Weights of a small mixture-of-experts language model, trained from scratch on English Wikipedia: width 256.
Below are experts of layer 4 (counted from 0) of a mixture-of-experts language model. Rows are named router (the router's row for the expert), gate (a neuron's input weights, with its number), up (a neuron's input weights, with its number) and show model dimensions 0-255. Each number is 128 + 24 x the weight over its row's rms, rounded and kept within 0 to 255.
Before each expert's rows: "comes after" lists some tokens at least twice as common just before its tokens as in all text. This comes from a sample of Wikipedia text that the model never trained on. Tokens count by the router's weight.

# expert 11
comes after: " the", "-", " The", "|", " a", "=="
router [148 133  99 186 162 174 107 170 107  87 133 115 104 152 136 107 131 120 103 140 129 126 107 146 157 146 104 118 126 150 115  96 127 129 127 153 136 126 141  70 111 128 155 160 143 133 161 127 121 159 140 112 129 111 176 126 129 150 154 117 129 160 155 103 155 126  91 127 149 137 118 114 115 147 142 128 123 142 115 159 112 116  69  97 139 118 127 120 144 157 105 151 126  98  85 123 110 159 144 124 105 131 135 164 143 126 113 163 195 149 139 165 111 162 100 105 130 129 135 148 152  86 129 100 104 149 115  71 118  92 119 136 119 116 123 104 125  56 122 124 100 156 154 119 132 107 123 131 127 102 115 137 112 160 165 144 135  99 116 137 144 168 105 123 132 116 129 146 120 137 136 131  90 147 116 178 111 113 169 155 144 122 193 115  96  62 108 137  99 135 137 147 102  89 126 132 156 104 128 170 146 144 116 148 141  96 129 141 103 129 115  93  81  97 122 136 115 130 142 118 146 112  99 154 119 183 159 177 149 112 115 117  66 108  99 119 150  82 113 144 171 115 106 103 134 115 128 127  98 146 132 104 143 153 138 146]
gate6 [171  88 124 139 155 185  95 129 130 120  92 110 109 113 121 133 157 102 157 173 105 159 113 126 158 108 135 172  93 142 134 100 119 111 103  91 127 145  95 143 111 156 101 129 115 132 113 168 113 149 116 115 120 129 163 147 119 146 103 109 130 104 130 108 133 171 145 122 126 158  98 128 125 132 107 111 166 145  99 150 136 126  99 110 131 166 109 130 114 108 130  77 109 131  93 144 121 160  98  92 123  96 133 172 141 101 158 156 125 146 143 179 122 146 121 109 113 129 105 121 130 128 124  87 118 166 133 105 116 128 139 141 133 109 179 126 147 111 117 162 104 116  68 160 124 136 109  99  86  95 106 100 155 136  97 133  92 111 111 117 137 129 159 139 154 133 110 168 114 111 101 138 129 153 196 167 109 141 146  98 165 152 136 124 138 131 135 168 132  98 129 103 143 143 133 128 166 159 121  93  63 122 140 120 118 160 143  67 148 140 146 131 133 131 124 108  95 131 117 134 185 126 148 118 186 153 109 145 135  89 152 136 108 156 127 141 151  90  88  97 112 134 147 100 121 138 102 147 163 127 152 134 124 171 143 112]
up6 [142  87 132 140 177 174 112 137 146 117  90 138 129 133 152 138 168  94 158 157 122 149 130  85 144 106 162 153 130 113 123 101 143 120 111 114 101 118 113 155 122 130 125 125 128 102 146 140 118 149 123  91 134 172 116 105 140 133 119 108 126 147 123 112 110 158 116 137 121 116 124 138 130 127 120  93 155 160 165 166 106 126 105  76 105 141 109 124 138 102 129  89 131 117  63 145 104 135 119 123 138 120 132 166  89 124 143 136 109 151 139 154 125 112 134  82 123 145 104 146 136 127 106  91 109 143 119 127 142 141 171 152 167 113 168 125 103 148 123 161 154  66 124 168 131 134 133 118 114 130 101 124 150 151 143 141  96 139 158 104  86 111 163 125 192 120  93 160  57  93 166 119 136 137 175 142 142 114 110 148 116 137 138 120  87 141 111 160 165 125 124 146 166 155 143 134 146 147 103 101  85 116 102 111  88 129 139  94 135 178 124 139 138 102 135  87 130 120 112 132 135 129 122 103 179 157  99 124 108  84 136 160  90 131 111 137 145  84 134 107 102  80 161 115 149 139 100 160 114 133 187 119 136 149 118  97]
gate7 [150 122 108 108 155 158 135 140 125  99 138 137  99 111 168 136 161 136 161 196 113 134 149 128  91 123  74  78 169 145 119 154 108 161 114 132 152 125 107 141  91 120 134 129 115 108 140 144 116 139 168 111 141 118 130 122 119 158 133 127 148 136 150  88 111 109 152 141 130  92 106 124  98 124 139 114 145 189 128 136 174 104 133 101 143 133 160 137 148 154 141 139 150  83 113 145 147 138 145 160 118 125 158 139 135 157 134 139 139 100 127 167 111 114 128 119 108 145  92  93 108 171 157 132 128 146  87  94 136 125 114 122 116 125 164 115 143  92  82 135 118 122 130 173 166 114 116 150 149 144  88 165  88 122 142  85 120 119 104 153 131  99  81 118 105 102 131 142 159 100 133 128 160 152 146 138 108 107 122 179  56 142  88 151 127 131 143 140 155 153 109 139 124 142 124 156 142 147 104 102 153 113 118 136 150 107 160 135 124 127 127 117 135 160  98  75 170 141 130  96 119 131 156 107 114 107  89 108 139 108 120 146 148 133 128 168 126 154 134 128 178 146 151  81 152 128  58 131 143  94  82 138 149 139 116  93]
up7 [139 119 116 127 137 144 140 128 139 122 129 178  75 127 139 144 158 100 136 131 112 140 132 144  97 135  71 106 148 153 113 146  84 165  99 120 101 132 148 151 125 127 132 128 130 111 129 126 134 130 175 142 138 143 144 146 151 116 116 113 156 150 144  95 162  68 143 155 144 119 110  96 113 132 126 120 133 141 171 115 130 117  94 115 144 100 121 104 131 168 155 121 136  84  99 146 152 190 214 121  99 100 139 132 170 120 136 108 110 119 138 178  71 121 137 128 114 151  79 119 127 119 164 159  93 134 145 116 148 105 121 154 130  98 166 112 158 136 123 154 137 143 118 156 147 101 113 112 178 146 120 125 100 130  91 120 115  95 108 153 155 118 100 102  97 136 112 122 144 106 130 131 150 142  85 134 155  61  76 153  86 108 139 137 152 123 143 131 126 161  92 140 121 123 130 166 147 102 117 122 143 125 178 133 107 124 165 142 166 127 147 100 127 146 115  94 163 142 139 125 108 148 140 122  87 125  96 147 127 120 115 124 172 101 125 149 143 141 130 148 178 167 128 127 132 155 105 139 137  86 121  97 174 145  93 118]
gate8 [ 97 141  91  90 160 104  90  79 138 140  87 113 121 152  64 158  80 117 110  96 125  74 165 115 105 125 111 118 134  78 109  99 142 134 104 140 122 147 118 164 156  93 123 100 128 147 131  91 139 117 126  88 133  80 150 129 140 136 153 130 133 145 116 126 148 131  77 109  77 130 146 177 132 139 128 135  76 163 125  98 173 131  84 142 124 139 122 140  90 133 169 117 133 101 124 166 105  97 155 141 147 122 152 104  97 115 132 146 150 115 109 137 118 108  70 156 170 121 103 135 107 126 125 137  83 130 129 142 173 141 148 141 132 128 156 126 115 125 117 117 160 142 111 129 126 127 172 107 154  76 102 182 133 126 143 152 126 123 104 132 124 153 122 150 133 141 107 100 143 135 106 144 101 158 103 106 154 153 103 173 122 108 128 150 114 134 110 165 124 148 135 162 114 153 170 169 137 118  94 178  99 156  89 136 130 113 108 131 166 133 136 140 132 148 130  94 157 161 145 140 108 125 124 141 158 133 118 119 109 116 148 117 114 147 112 162 141 159 123 106 139 135 159 144 159 126 168 105 135 113  98 134 106 143 165  87]
up8 [149 170 102 132 133 103 112 116 135 103 122 127 102 147 131 139 110 137  86  87 120 115 158 141 127 102 101 116 152  90 133 104  74 162  97 151 146 157 118  90 113 149 138 187 100 110 116 108 122 142 152 130  94  88 146 154 133 148 103 138 148 159 161  81 120 132  68 108 109 139 115 159 132 146 157 156 123 103 122  79 155 120  88 143 150 104 151 142  76 117 149 124 135  98 152 146 176 128 158 131 132 149 152 126 145 139 109 121 127 157 111 113 108 151 134 138 158 163 150 137 140 109 109 116 124 125 118 145 135 132 131 132 120 113 160 169 144 116  95 120 161 146 146 157 150 136 152 125 102 116 105 117 142 103 117 152 143  91 103 112 124 110 160 163 118 158 140 114 165  97 132 155 110 162 129 138 135 135 145 170 141 119 153 126 124 122 120 206 125 123 118 172 168 146 169 138 120 111  89 191 137 132 105 142 117  92 121 103 163 122 132 119 157 171 143  81 132 132  98 149  98 138  95 145 139 124 155 169 108 155 120 113 101 130 116 135 134 178 147 110 149  89 128 115 139 135 149 154 173 147 160 118  69 148 146 136]
gate9 [123 131 157 131 142 127 146 149  63 155 128 142 105 136 137 135 135 208  82  74 151 111 143 142 110 144 167 155 156 131 120 116 129 134 177 115 130 122 148 128  85 107 112 122 128 112 135  75 118 102 128 117 127 173 113 155 163 154 139  92 135 130 114 142 122 134 145 161 128  96 117 111  85 153 105 131 156 133 114 125 132 137 183 165  69 117 155 125  83 134 105 158 115 143 103 108 121 133 156 138 128  85 126 146 152 157 140  91 126 151 116 128 125 118 120 152 120 133 122 122 137 146  84 109  78  66 155 143 123 123 129 134 133 140 144 160 167  92 131 113 152 206 148 142 125 136 124 143 142 142 122 105 139 134 121 151 122  97 154  88 131 108 145 123 140 142 102 145 167 114 124 136 117 157 148 105  98 119 141  77 139 123 158 149  98 169 121 181 138 126 118 143 121 162 132  91 162 114 156 132 139 156 117 132 141 109 138  77 144 145  45 157 110 144 129 141 161 134 149 137 127  91 166 109 125 130 128 142 161 129  91 129 139 126 116 137 141 143 107 140 164 157 141 139 119 114 110 124 154 137 151 115 154 165 138  94]
up9 [ 97 118  93 148  80 141 124 164  77 130 119 157 110 140 143 137 163 176 137  99 133 117 151  94 132  95 131 156 138 161 128  98 131 132 178 121 116 205 128 137 111 140 126 141  89 142 141 148 128  97 153 160 136 148  97 160 131 152 120 130 165 128 137 140 116 143 152 192 142 125 133  81 156 119 181 124 177 108 136  59 148 129 148 184  83 120 112 106 108 125 105  95 106 139 130 141 129 131 116 100  85 115 118 122 153 132 147 119 135 136 110 138 107 107 171 110 136 127 139 141 136 110 114  97 147 103 136 153 100 117 120 150 167 151 133 129 145 120  87 110  99 163 124 143  97 117 132 129 137 178 125 111 147 119 132 133  98  96 147 102 178 123 125 117 131 130 134  99 155 163 118 172 163  99 156 126 132 106 124 100 113  92 112 142 113 165 140 155 141 124 127 135 148 127 113 150 130 136 142 112 126 149 141  78 117  94 158  77 129 175 109 115  98 142 159 134 142 167 118 153  92 109 130 112 132 121 149 149 125 122 134 160 165 148 124 131 146 135 101 144 167 155 117 112 136 101 101 137 164 168 148 146 168 128  88 112]

# expert 4
comes after: " ", "1", "0", "2", "9", "8"
router [157 156 108 145  99 115  83  89 145 121 143 122 120 106 130 151 136 149  82 105 131 145 122 107 124 136 122 170 117 136 131 124 159 101  59 127  84 145 150 106 136 120 129  95 172 115 104 149 128 118 147 108 116 150 143 115  67 128 112 131 100 126 160  86 144 129 103 140 145 154 155  78 145 133 141 118 101 165 113 160  81 120 159  88 143 164 107 101 158 146 169 141 160 129 125 127 130 135  95 146 150 156 169 159 151 102 145 156 142 101  86 104 160 124 126 149 100 115 162  75 101  88  99 110 124 140 110 136 167 161 148 125 142 133 125 143 111 106 172 125 128 128 144 126 123 125 182  92 101 155 168 132 126 120 117 146 119 122  98 112  99  89 101 151 140 151 145 165 146 157 128 129 132  89 141  79 125 175 115 128 121 129 171 115 116 118  98 103 137  89 116 142 153 118 158 108 137 128 121 126 136 156 120 128 126 138  97 111 139 130 127 134 112 130 160 115 142 170  84 149 137 173 134 134 132 142 100 120 160 135 135 155 149 146 130  92 168 123 140 138 136 129 107 119 160 107 134  70 108 115 149  78  76 166 125 124]
gate9 [100 153 155 109 121 129 115 107 108  89 126 124 141 145 105 116 133 131 173 140 122 150 124 148 137 107 111 121 132 158 102 161 148  97 155 167 105 107 129 128  89  92  99  75 135 117 136 140  85 166 101 105  96 143 191  89 115 108 125 104 153 109 134 158  82 135  98 131 128 163 140  99 140 124 168 124  83 150 108 118 162 134 164 141 115 110 106 157 128 119 176 136 111 134 149 123 116  95 158 110 127 148 164 156  80 147 128 148 130  68 127 117 135 122 125 150 120  94 150 162 110 116 179 135 142 119 115 121 144 127 158 119 134 140 118 129  92 147 143 149 131 140 108 145 119 122 125 159  96 144 157 122 153 132 164 138 147 136 158 128 152 166 123 158 131 161 106 144 107  97  87 132 125 160 147 153 129 114 130 133 122 103 162  97 142 171 137 140  98 183 124 151 119 114 101 106 132 118 132 156 135 114 161  93 135 128 155 122 108 145  99 109 116 131 159 144 106 142 131 165 111  67  75 159  99 133 136 111 143 156 160 164 167 143 142 138  88  97 162 126 143  87 107 154 164 123  89  86 120 162 166 129 126 156 105 153]
up9 [119 146  71  98 118 173 146 100 113  95 128  93 111 151  86 113 141 110 167 133  80  98 158 132 175 103 115 107 161 137 140 133 122 124 136 125 121 102 144 134 120 107 129  81 106 125 143 154 108 100 103 109 132 130 169 104 135  85 128 143 131 160 116 108 125 160 117 139 134 173 107 102 120 123 112 149  79 124 127 148 150 101 138 141 115 173 146  84 113 100 161 145 122 180 157 113 121 109 146 142 134 144 109 165 101 138 109 135 123 157  73 124 180 156 116  98 118 144 135 105 119 136 111 162  49  81 106  91 137 142 135 140 120 136 102 108 171 100 128 128 148 178 119  87  95 121 128 122 121 140 145 119 134 142 134  89 136 119 130 124 113 154 158 112 129 177 134 114  95  82 124 161 147 117 105 153 143 165  99 117 108 119 132  86 154 113 150 129 127 182 135 128 108 111 106 133 111  77 160 117 156 100 143 133 124 125 154 148 119 126  98 138 135 130 136 149 131 114  93 151 110  65 141 129 147 124 133 134 131 114 114 103  65 116  98 162 111 136 141 131  78 133 116 166 124 106 123 128  85 137 146 149 133 133 109 127]
gate10 [175 150 119 128 145 118 156 138 114 160 144 114 201  83 112 138 139 154 136 126  96 116 115 136 104  88 149 101  90 133 123 176  71 129 185 137  87  94 145 137 138 110 107 134 127 144 121  66 108 100 155 119 117 130 166 102 118 159 123 117 169 140  95 122 116 108  86 111  91  77 176 129 149 125  91 131 123 131 140 147 112 167 142 154 126 124  94 145 139 127 132 116 108 158 104 112 135 106 121 106 144 129 119 148 103 113  96 116 100 114 173 175 126 132 158 149 123 132 126 149 112 105 168 115 131 125 175 113 101 142 151 144 105 121  79 139 157 106  92 132 104 120 124 134 154 146  93 143 156 112 157 125 140  81  94 152 115 101 140 126 114 106 121  94 103 156 160 129 137 134 136 103 119 142 156 121 133 107 139 184 164 129 145 126 156 160 126 157 104 119 116 114 150 115  92 138 125 131 136 141 107 163 103 173  94 139 132 157 131 104 111 100 138 151 144  97 146 126 142 119 125 142 110 107 105 179 133  96 160 152  81 136 123 113 133  74 135 112  89 168 123 123 133 111 166 143 110 157 118 106 106 147 147 160 141 133]
up10 [170 141  96  97  82 114 132 174 104 110 143 141 116 115  93 151 167 116 160 150  75 140  93 106 121  80 132 128 159 163 130 160 120 116 119 147 121 104 148 136 113 107 119 143 123 170 148 108 145 110 124 193 128 200 160 114 155 166 148 176 135 123 103 130 147 139 111 140 109 110 132 135 115  94 121  98 122 136 133 106 109 157 125 176 117 132 152 127 144 130 146 153 136 127 129 140 150 137 134 107 133 138 136 140 158 115 134 156 125 131 143 170 112 139 121 129 165 159 138 138 118 151 162  87  97 159 162 137  97 143 155 124 138 116 111 136 129 116 110 152 115 118 123 129 152 158 129 121 164  97 132 142 131  91 108 141 102  99 134 156 118 204 128  91 132 153 126  75  95 164 134  93 118 123 138 147 138 132 119  92 151 196 111 153 145 181  96 125 125 150 155 126 153  66  92 131  99 114 138 107 108 131 144 127 100 150 130 132 102 130 127 105 141 123 106 103 115 114  93 117 151 185 123 128 157 133 128  98 140 126 160 116 146 112 150 107 112 133 103 128 124  93 124 123 163 156 105 133 110  66 108 145 138 146 181 133]
gate11 [120 104 143 131 122 105 114  95 101 118 149 120 105 152 143 108 150 140 123  95  96 100 138 152 140 128 135  84 118 101 120 145 183 125 147 164 167 132 153 160 127 120 143 150  93 143 163  76 123 141 118 107 127 155 138 132 120 103 126 132  83  42 109 116 125 117 141 100 161 125  72  90 136 123 130 111 136 167 110  94 128 126 119 111 129 116 148 108 119 142 140 108 140 158 170 117 114  99 105 155 170  98 169 111 132  99 152 119 114 124  87 142 123 152 108 149 113 128 134  96 142 132 188 131 133  79 135 115 159 119 127 113 158  88 131 130 125 113 130 121 127 131 133 131 108  93 117 127 119 176 132 120 165 142 112 106 138 187 122 106 148 125  88 148 154 132 129 129  99 144  96  91 192 182 139 126 128 113  87 118 149 122 136 140  92 111 162 110 126 136 125 117 164 108 109 112 140 165 153 119 122 105 122 116 143 154 146 122 122 131 111 133 134 161 144 134 132 140 128 154 121 140 175 112 133 125 122 106 150 140  82 173 194 126 132  91 106 126 125 152 176 124 110 147 101  92 109 110 122 129 122  96 168  72  82  98]
up11 [126 100 151  87 173 120 138 136 111 100 142 127 128 133 115 130 171 170  86 118 135 143 133 112  68  73 124 116 117  92 134 145 167 121 125 184 158  79 134 143 121  92 146 103 150 158 140 144 145 186 121 115  98 109 162 150 102  75 145 120 128 101 155 125 162 103 120 143  92 148 134  81 102 142 135 138 133 132 126 128  75 128 115 102  99 122 162  92 120 137 136 121 144 143 132 129 155 130  85 142  69 111 113 160 135 129 158 145 126 124 119 126 100 112 133 144 152 149 174 103 126 109 157 145 138 121 122 127 132 114 163 138 156 121 136 121 141 122 128  98  86 145 133 115 119 153 121 138 151 125 168 127 125 124 138 132 124 165 148 110 140 139  95 165 133 134 110 114  92 121 125 104 172 142 140 134 116 144 102 114  92 105 118  83 104 125 160 104 162 151 125  63 152 112 172 101 166 159 113 109 129 104 158 155 124 134  99 140 114 107 120  81 101 183 111 117 143 128 117 111  95 127 131 103 118 130  92  83 125 170 119 103 140 126 141 106 126 117 130 151 197 153 122 133 149 102  93  94 150 150 129 108 145  86 151 125]
gate12 [142 160 142 155 116 119 106 159 106 112 105 104 115 131 185 105 124  54 139 118 163 136 136 141 121 149 109  89 130  95 143 115 116 109 114 104 125 157  91 142  98  99  97 178  93 117 126 110 119 154 137 117 107  99 158 111 143 149  94 103  98 122 161 126 121 172 129 170 132 106 130 152  53 128 109 137 113 138 147 139 128 113 118 109 135 144 128 148 113 148 164 122 101 113 109 138 119 148 118 137 142 122 154 159 133 148 135 103 135 123 120 102 120  87 171 128 123 136 117 150 115 158 138 160 110 127 121 124 124 108 117 159 145 132 166 123 146 128 136 124 111 166 106 132 148 116 109  95 155 161 128 155 137 126  90 158  87  59 107 190 134 108 123 143 149 118 125 127 136 140  94 159 101 132 156  97 149 101 120 105 107 122 179 149  93 131 164 164 143 133 155 137 149 160 144 174 104 143 152 151 124 111 145 126 171 104 106  96 139  96  90 154 147 149 144 137  91 104  91 136 134 121 152 118 118  75 139  99 140 144 134 119  91 161 153 130 149 122 135 130 164 161 121 156  92  87 149 143 114 165 174  85 133 123 127 168]
up12 [143 163 132 148 152 116 122 146 147 138 150 126 133 122 152 110 137  80 104  94 151 158 136 164 140 145 142 133 127 136  95 146 116 107 127 104 110 131  93 142 104  94 114 174 105 154 130 128 157 118 141 100 158 133 149 135 123 153 138 136  95 115 169 115 151 158 108 142 130 120 140 136  57 106 117 115 138 119 133 118 119 143 102 110 162 153 123 139 131 129 144 108  81  99 157 101 124 124 101 120 127  99 143 145 140 133 151 110 137  98 118  77  97 116 167 154  90  77 144 132 117 154 133 175 151 160 133 151 116 130 141 164 135 144 161 149 178 147 128  77  96 103  92 132 140 121 107 131 140 137 125 137 130 124  86 103 133 115 156 159 124 143 135 142 117 155 144 163 154 129  93 133 118 120 160  83 159  91 149  91 115 104 172 161 122 113 122 159 154 122 102 161 140 141 123 179 100 134 136 142 137 105 143 131 111  59 121  97 148 124  69 163 158 130 166 124 128 119  87 135 167  77 137 140 144 109 115 163 135 127 121 143 121 165 134 108 138 156 126 149 137 130 164 151  55 105 152 146  93 132 137 110 139 114 177 165]

# expert 12
comes after: "\n", ".", " P", " K", " S", " T"
router [125 134 125  95 127  97 119 110 127 133 128 152 168 161 164 115 131 133 140 126 129 133 161  89 102 109 121 143 160 136 101 113 176 167 167 124 106 120 139 137 114 124 121 114 126 138 103 134 183 154 129 130 124 180  91 150 158 111 114 113  97  82 113 155 111  95 110  90 126 165 142 159 143 178 135 160 122 124 155 154 121 103 128  76 111 113 140 138  91 134 137 128 102 146 156 134 160 116  77 107 151 124 119 155 102 111 111 136  96 126 176  91 118 111 110 125 141 157 152 165 149  89 143 156 141 149 104 111 130 150 112 111 138 136 126 158 104 147 153 116 112  95 121  99 145 160 156 141  94 103 146 129 136 111  97 164 126 131 121 109 131 167  91 127 130 147 139 112 140 137 122 144 105 120 128 120 126 133 107 127 137  89 173  84 118 121 163 137 141 187 153 102 132 134 104 146 143 127 138 176 114 166 140 126 168 150 114 131 151 127 142 143 120 173 107 172 172 142 124 105 124 128 123 170 114 132 150 149  68 119 181 170  73 135  73 121 120 145 122 165 124  84 145 115 169 123 110 140 156 109  89 140 152 137 121 163]
gate8 [136 143 125 120 104 114 127 119 105 100 111 111 183 110 118 137 128 124 125 113 143 162 176 140 155 129 117 172 138 110 146 109 157 134 150 110 133 119  88 132 134 160 101 166 142 128 116 113 137 142 135 103 125 112 124 119 102 133  96 140 100 155  82 118 136 104 153 133 130  81 127 124 181 135 122 122 113 124  97  93  87 118 140 111 196 112  92 131 152 118 118 101 132 117 117 137 102 144  56 129 149 137  97  51 105 116 115 101 135 127 131 102 133 104 114 150 149 148 163 166 146 147 129 141 110 119 123 110 136 184 135 156 116 129 100 129 130 132 134  97 120 133 182  96 151 139 164 125 121 121 138 157 126 108 101 110 127 173 147 109  80 151 108 127 101 139 103 166 131 132  92 156 145 110 129 130 108 116 158 143 143 101 103 137  99 135 118 109 142 144  87 155 110 121 108 121 145 144  73 131 119 128 149 101 133  88  90 144 112  61 133 163  86 142 136 126  96 120 113 161 152 155 150 101 162 117 133 163 116 112 132 108 154 138 103 102 157 122 119 112  92  70 133 163 153  81 116 143  85 112 162 135 130  75 140 141]
up8 [151 136 132 104 149 133 114 146 122 111 100 121 140 106 157  77 113 148 119 137 138 157 152 147 152 117 134 115 150  92 138 117 155 170 132  95 149 129 102 124 138 179 123 163 161 131 165 104 132  98 152 126 162 126  96 155 118 147 112 100 109 121 127 102 146 198 185  95 104 123 124 117 134  85 121 145 120 135 136 122 103  92  85 104 201  53 124 168 126 136 109 143 102 128 151 155 133 129  93  80 118 111 134 123 115 105 135 125 130 169 132 126 122 130 111 149 184 138  87 131 132 160 123 130 151 124 134 138 133 179 125 148  91 168  89 148 153 147  84 115 132 131 136 149 151 140 201 139  77 151 151 139 129 126 144 102 132 166  87 144 103 134  89  89 110 126 128 154 117 130 167 147 153 113  90  86 134 162 144 141 165 121 122 132 140 117 130 104  96 115 107 116 100 146 162 115 159 114  91 144 112 124 138 137 155 141  88 123 120 126 126 129 103 148 117 151 101 151 142 112 166 130 110 112 145 118 127 162 114 123 164 130 108 139 131  96 111 142 147 107 140  64 154 114 124 110 108 116 131 139 149 136 112 124 155 122]
gate9 [117 147 107 122 187 115 114 122 138 125 114 147 110 144 112  96 120 117  92  88 139 120 160  91 140 122 106 133 119 127 128 142 149 124 172 129 105 127  98  92  80 110 108  96 141 124 154 113 138 123 156 117 149 154 142 125  98 133 127 127  80 133 118 148 117 118 126 110 128 102 145 148 133 120 134 103 155 124 133 113 147 161 121 111  71 117 133 175  94 107 125 157 111 118 155 127 128 115 124 121 118 116 162 128 130 146 125 128 129 141 215 101  87 105 115  78 124 136 137 142 108 144 125 140 131 137 133 129 130 128 119 143  88 137 105 168 109  68 114 134 152  83 129 146 113 162 135 129 149 120 123 112 142 105 110 180 120  91 162 128 144 137 112 106  96 103 152 124 142 145 108 143  94 163 134 125  86 120 105  64  90 149 165 143 197  93  96 150 104 154 126 141 156  91 133 128  95 180 165 155 111 167 103 112 152  99 141 130 107 165 146 199 171 140 132 133 144 128 136 139 124 156 160 162 127 157 162 120 111 118 120 109 111 149 156 118 162 120 113 109 127 106 141 128 124  88  98 105 102 104 133  99 135 149 118  77]
up9 [118 157 100 106 164 121 120  98 125 172  91 111 164 109 103 129 144 127  98 130 146  93 149 132 153 107  97 128  82 130 113 154 136 107 150 115  98 119 124 103 116  85  81 119 160 129 125 120 125  92 128 142 142 125 132 173 113 140 139 121  85 113 148 152 134 111 155 124 105 181 118 160 159  98 140 116 138 114 137 147 160 157 112 120  97 142 131 164 105 133 110 135 136 129 149 126 122 169 108 122 125 169 140 172 129 135 104 158 158 114 173  98  92 118 136 114 111 165 110 137 118 157  81 180 138 108 140 144 132 113 136 164  94 129 128 177 109  94 135 123 145  86 144 139 115 131 125 173 124 104 121 158 159 138  87 160 145 118 145 149  99 113 111 131  99 128 153 130 106 102 121 112 105 111 146 168 105 145  97  84 124 136 141 149 185 141 118 133 135 179 154 131 102 125 134 113  71 168 153 182  96 136 112 147 140 161  94 102 115 128 126 157 186 157 123  98 166 125 135  92 136 154 120 131 114 141 169 135  94 117 139 129 130 142 140 148 117  74 127 117 123  93 122  83 130 112  72  92 119 123  98 117 117 117 129 140]
gate10 [118 150 161 129 106 127 167 158 115 100 133 127 116 119  99  96 132 115 147 202 149  93 128  83 141 107 125 134 137 116 139 128 145  39 162 124 126 135 139 148 133 107 128 144 122 127 126 127 201 145 121 128 150 164 161 136 165 114 148 178 132 144 151 178 146 109 124 118 159 123  82 132 145 126  99 110 125  91 180 156 114 151  89 119 124  93 149 125 110 140 121 129  79  85  97 122 148 130 136 175  96 118  97 119 128  68 102 110 133 107 135 140 160 129  89 126 116 138 135 129  91 147 145 118  87 104 144 138 148 123 138 161 138 143 135  98 149 107 121 113 119 130 103 127  96 124  90 164 147 116 140 145 140 172 129 115 105 137 166  95  96 112 135 120 119  82 140  89 164 142  81 122 166 118 142 154  91 151 105 148 127 106 126 148 172 133 131 126 129 146 149 130 162 141 109  99 146  84 145 143 116 130 155 129 145 107 114 132 102 141 147 134 180 151 132 121 139 157 121 131 126 127 117 122 132 141  80 145 136 125 111 141 150 140 124  58 127 131 153 157 109 125 145 121 123 106 118 185 146 155 119 157 140 109 164 138]
up10 [128 124 174 115 142 144 108 134 117 115 142 129 139  89 102 121 141 146 131 163 107  83 142 129 150 179  60 145 155 112 147 140 164  88 146 130 144  93 150 140 118 164 133 120 110 146 123 118 159 113 116 139 141 148 115 143 121 157 145 126 101 129 122 116 141 152 128 122 149 169  92 154 152 161 103 119 120 149 177 151 118 156 129  97 165 158 111 125 153 153 143 140 117  83 119 138 132 124 140 159 110 120 134 133 126  90 138 141 145  86 112 111 181 115 142 141 102 162 130 120 136 169 103 130 150 114 117 166 145 121 100  97 128 102 129 134 145  85 117 159 170  79 114 122 122 101  85 132  94 115 102 139 101 120 125 120 107 120 131 136 114  85 139 107  96 139 119  99 139 156  92 116 161 144 129 149 142 117 146 175 115  73 150 110 131 127 205 105 125 116 132 148 131 131 119  95 102  82  95 137 130 137 152 102 115 123 133 135 112 149 126 127 106 112 148 113  92 118 175 134  82 128 131 116  84 119  66 183 142 125 111 152 140 116 109  78 130 156 109 121 138 120 123 124 106 162  82 135 102 202 134 141 159 117 106 116]
gate11 [147  82  93 120 131 116 115 123 102 149  97 124 130  93  79 161 121 120 132 137 122 131 105 104 109 128 151 116  94 132 105  86 194 149 156 118 140 141 121  94 152 122 153 140 140 118 115  92 127  97 109 108 108 105  96 171 150  74 159 101 142 116 111 115 133 166 137 126 128 103 115 105 104 139 101 136 127 113 121 100 125 141 149 152 135 109 125 167  94 125 106 136 167 160 133 133 125 143 148 106 127 145  94 135 145 108  90 129 133  96 106 144 136  87 155 117 128 170 103 137 126  95 114 131 102 109 120  95 159  97 125 178 101 137  93 148  99 133 104 135 148 107 148 127 121 173 140 104 144  90 154 142 114 159 174 129  94 146 153 108 146 129  92 103  89 151 117 145 166 150 164 133 127  87 123 184 141 120 126 174 158 101 104 120 118 120 138 123 138 123  70 136 114 107 126 144 143 118 132 113 143 129  86 166 111 160 108 117 211  95 129 110  86 116 136  64 138 129 123 136  99 122 146 107 121 131 169 161  92 130 128 131 104  96 137  90 130 101 109 149 147 126 117 124  91 108 141 135  92 146 111 168 120 109 108 104]
up11 [100 127  81 156  96 118 132 133 130  85 121 136  86 105 130 170 135 133  94 130 110 110 100 107 128 120 158 130 104 124 104  92 162 149 155 137 137 138 139 149 177 151 156 119 111 142 135 121 137 104 155 131 122 113 100 147 137 113 154 143 143 129 152 112 154 157 141 109 144 121 134 108 122 126 105 162  66  81 140 130 104 103 101 100 161 106 133 153 127 175 152 137 163 130 144 144 111 150 160 118 117 129  82 107  82  93  78 162 121 101 148 129 144 122 165  86 132 151 136 167 133 139 124 113 107 154 131 150 139 119 158 135 139 106  94 155 106 129  93 135 140 113 139  92  92 113 124 114  96 100 167 146 128 131 170 136 115 108 151 130 126 123 138 129 102 113 143 159 172 164 138 139 149 118 111 125 112 149 150 165 147 104  75 139 115 102 131 103 147 128  75  90 120 123 110 116 131 137 115 137 153 158  96  99 111 164 123  77 173  99 107  72  90 165 131 107 150 122 125 104 111 145 124 158 112 108 159 113 106 147 106 146 125 123 131 101 154 138 164 116  75 133 101 126 101  84 152 122 118 111 155 202 105 125  98 125]